From a checkpoint of a small mixture-of-experts model trained on Wikipedia.
Size: 9 layers, 19.5M parameters.
Training: 800M tokens, 3051 steps.
Below are experts of layer 6 (counted from 0) of a mixture-of-experts language model. Rows are named gate (a neuron's input weights, with its number), up (a neuron's input weights, with its number) and show model dimensions 0-127. Each number is 128 + 32 x the weight over its row's rms, rounded and kept within 0 to 255. Numbers have three digits each.
Before each expert's rows: a language model's description of what the expert responds to; "gets" lists some tokens that make up at least twice as much of what it gets as of all text. This comes from a sample of Wikipedia text that the model never trained on. Tokens count by the router's weight.

# expert 30
Gerund endings and "the"
gets: "ing", " the", " his", "ating", " Be", "ling"
gate1:181104156068119100084111142084153159131137206104134056185149139145131089101095137113179122105154121114185150106150082182126186073097125121152108118076126160108126184124104083134048148150136112148111123151110146124135127114127143114185087117164087080158127129103152146169111178139087161175123167065132134126068073112060186135113125139144135165148107108146140086106099125140082095087124
up1:114136169111108090177120131116148212142179176115170080094168143097121124080168151088119086107143090170106142141119145107147178138121123147114105060055146135126136121150075075118124164183111073141074179154129096088111111082112130078107099129162140157162126150127156111131097138149072111162113114073076148118144110110101197154084119099121107222140111106136155078149143111158130151177120

# expert 9
Taxon and plural endings
gets: "s", "us", "es", "a", "ia", " are"
gate1:156139128079118097171072147138152171130126146061162081095114091082072153065124101161142174181117138131148078100125121132133127094110124141126176176166125157147149152078110142171111203157094134133081138159036134122122085114100197101166118191154113148113088105134159145076171125104137174127131133085072120170149070186121142156108086141090137171111100112102152124155167102134115111131128
up1:130135108075113128179155115156121091106130159064155102102111077105063167070169126168130162185109145149159114118115111090153089097100102149128131159151119155140075185062092104211125128165144121099078188145092143117144153105098167124110099103119122117131092058079134106089131117088155138193137137081107096191127096157098141097151105097093141145151061127075126120193156113140120103135143

# expert 42
Verbs and function words
gets: " an", " has", " had", " under", " have", " made"
gate1:107141147164087152112117083151151106150085142156090123134172113113066162105146136084078069110148174127202094147135141123114165116127133159063189128140121101122109114111118160153122121183180081198065095153111181221108138181169118101094127122098137118093114153144161081138115100165152086136137115066126103147127138148154141157122120115115107148173084137197153061173078110114124159118129
up1:133161107126150115104177132099125037115149155102116142154208152171102133095148103122097160131180148165090089164171109108076132073064110112128182118130149110121154162139143132167155133107171134156154137118153101155166088107111110176148138108200132174146142133118153123180146125146109133093124159052128129119096127131201180176141164096120200128193157129188138055133147125125158166106111

# expert 40
Paragraph breaks, ro piece
gets: "\n", "ro", " 0", "to", " pre", "by"
gate2:140116155065107178109102095094143183152141170078106121180170170132133162101082155092122109146104102078095162150133097155193155104078112136113140149094098126144147095084153169141211164117136100120108093126099097090101117111130183121102096179123142138075145099132150151168104192195108130149186113121138109112130115162131165057153171098150078205117149138097151096130101084125145118079128
up2:132122181092118087103127157084173156131087147104119089175154203108196205091142126124085099203130143094141091166127091142152151101109173121114123143086130152168127164083141187114170161143132077167071107102124111113140108094139124109142099141126148092077110131138161123170124135154176112126162111124052149135126133142129138092077143082112122161168167119118118130211162049092150092110117

# expert 49
Person names and fragments
gets: ".", "==", " John", " The", " A", " Am"
gate1:105121134085129075150137111123107134146087100090102143149138097164084122124135145090107129158129115064092095054185109140157159044089079190135173174086098153154122109142088123075112160113116100124121074101132143148154118133127169125141160095127132103151129117153116118105152118077108122075084158124071112184147136149147194117139057159059137162102085086118155131203147080144157090110159
up1:136111049148113100153093109126122118107156122071143074127163142137087082174118178127201169100171131079127175122130126168140167143142121110120086086130130100194180110149108143110121114121123081110108097187113132115099142157167100130165119149095125111135069175140075159151164126132133078127178121170202171101112125122128127146071132138154136166156189062145098039104116171143155102140161

# expert 44
Word-initial B, He, She
gets: " B", " b", " He", " She", "b", " she"
gate0:113150151144122129173079142097161163133091124135145107143160109170107112131127137156143150147084064087125098150157147155106179133070113127180128143135174174157139105115137163114130112117098075147166171124147126116097138104153196065123155107168172161165170142123203098119123069149176155184156166107127135118085164157105204181170065135158189184128116081167138140145130112115151146131202
up0:219156103134098107133138150089135132123175164121143109116148077082150131141152102143138143139075117162072149152134134145140225102146083181111106139121118109138118133097105153140117150107075119107151116068145162119057150041133137048131137136175130143150124137163182129092117048177124163142124157110112196131106129140137205152150143132128143150149082109158112146096115141164168057141148

# expert 54
Infinitive to, prepositions
gets: " to", " in", " into", " through", " by", " would"
gate0:110081158096115138115164197083111111169116142154189114133133164162106152139122096113144108110125083143097128108137117123176117099032116149128206135129132112168113164076088148112079120144105127149141173131099148081158089123122114095089152202175131108154122116143146113151173195145103086176193081134135135157079115140125096154104086218109149138110100131140105134161188077104092139087108
up0:099132133059128136093114107172086178139102137130188106126133132133117104100120091131124112152115089171084112100152124142108104122076114220105117077143143093133158115104167091116114088152141064103159095204073159122132110123119124090105201110125170111153141088160093031199150203157130057136138105104119165131132139170111114144097106150155133142136102147129126170152177068150136104128119

# expert 23
Capital L, table line breaks
gets: " L", "\n", "ens", "el", " l", " La"
gate0:106163109108057101136112086136132132126143139130156060164130092163144121083135047181133115062161112152138069100114147096075169144117139104147142187124166188122116163115110137127112136176121113121127101123127175107126178121150166085119135216100101032122137136137104112156129089132184107118122148173155145136111138101126121064087105145104152123122031124169112118128080138146176118077145
up0:091198096120107165155055117167149148117150114127175101140107037195115136131118098195131158138114144144141129093081107099147151132079137094142160122118167149110184164102124122184125143155121160158114115131114116131097173156125211100173096215105093124128143115129118132157118100164181077198133106158073131148124084136117132143098140117057151144107138108126120166175136172163096083137158

# expert 45
Units and table separators
gets: " /", " |", " was", " is", " km", ";"
gate1:169124085173032117195119120139174149191023136130109146108112115133074116183099130131118129174154126135103129168120090139110128150125160105113170160141112072167192177100140143131127171151108127150139117149127137113097167150145130127114242176113148111114138088095118110137136103146149132088190139101132115074109057159145115130138137150088142147120106121137149096094100082124083129118193
up1:083095128117093138173122079064152059184107111099080108094111128159069127145132120125099143141062158122118170158142089174120115155079147106137102143116164147131154164108112129135103163137164165110062113210113143186150211129131163126161163153080146104134097120135157128144082097112082112107158121114141110112114136095144118201093086202122148160142109145128155139105106043108125161099168

# expert 15
Word stems before suffixes
gets: "a", " b", " her", "o", "end", " is"
gate0:173065141087122089152088091074103090128078175153147165131148140120062081111138157170142106146114146176090099103157097112158157078086118109148111165142106141115069136115157182104110068118156075135131154138093130131095099068132165156156156089140071106124102153123162143155138144137065099143158101119132118148101115197109151205153134149065138131125099156101146088171093176130147061162145
up0:077174137130124079112142156109127099087102095175106108174127111131087091099103169205153144157117126155121065106142096105148133038095164047122109116159063106145102126124117173133092112073170081133122082146051132162138142176174155163124163092138141129142128133134126108142109059086166155047126068125140120147078122143144138167102080109129163115113090091137127113151109122131147126178123

# expert 52
For, on, odd onsets
gets: " for", " O", "un", " on", "ou", " For"
gate0:139196143133125137146158167148137092134095118102055170201184125144123094147188122161064175116164123132140151090145113140073156088102107167151110131162117120139114197119105153122133166171145080134095145112104117175097161118224120114134130121070122161129099064171121065135150136161119108089151091126092150155128033146134157141118116134099125158155095131098162111123134147067096181141136
up0:111122132137165185206155109147171117098138121141160139119140168130096156151143100095132144166110132127058145186126181119179151124123149103106146059117109131156140151136162189081160130098090132167105162178113088107085153132138099146126160157102139154082072085128116141173071162102112107054152122144110168146145117151148099114112154140089142090110135113212137065057094125160169197104115

# expert 55
Definite article
gets: " the", " The", "The", "the", " ed", " Her"
gate1:133142153104093123108149133078136059062118125157151119119120127172123133104173116124068097127184068105228125148111128148059147121155119089163137147152170095101106118117094157127137165181086200081105097164065175112173154141178133121096148177180067119119127105191126121104132101145059107110097165155104121163122100173110165147146167086141160148146129139148117110137135176094138131145137
up1:188163128067112109123136090164141153159110121115112113108155106123083139164124120149085061087177123084145102112105071161188174086171113146120181147120169123103074126130109113159119162161078152082110121183112098074148108165139173173107142092138056130090144143175138131158127114152072172118109126118133139212078105214115173174173146107156094113127129135134104136102117139113172114112095

# expert 19
Month names, odd fragments
gets: "–", " May", " April", " September", " August", " October"
gate1:179133112130104110128118119093133138124135075136134146170139126166103170176069092100166075106159151084141174068174078122164109133129130134161189137142154128106123180085105111066168115162139158122112132162124121119139081099163169092101131176091112098073131146137121099173112114163121142103152173137100127166128128159138163121125159137000152168115096093108149113127161056064094121117128
up1:155142117092136142115127194103121170145142099149073151190136164165204142188092071155205118179144143094192091116115098154107185112118118120143137122115188136085131150098139137068111130169160178177107096099104113130147113136082162126097122154076137120147122140181119152145126106107115171064074126107152156144100140135177126112083150127069117168136124162147157174141175055132089128109140

# expert 13
Connectives and linking verbs
gets: " and", " with", " was", " is", ",", " of"
gate0:155145158132119154203096108140087143098083137089077075207119083118080177115123199166148101125117105102158105059162139177126185113127151133125119145165143157131151154086078093105104156092089102123091101153111141132162120120149118085141117166127123109151126120124144083121179095138117144139158113084071125132100109155167140094112092128055184126159094061167180117150088085165182091141138
up0:196136155079141109127094199095092097135120108181076128156152160165148138166089123099140146173109116088127141125179116130110165060112139102147156113073176115113189166122099127125142148151164185131131122131109129097133095107112154120146173110136094141110050090089132121138092099144107133152119141090100126101056071194138173126052153055026149118121107105125142133160141119127126113148143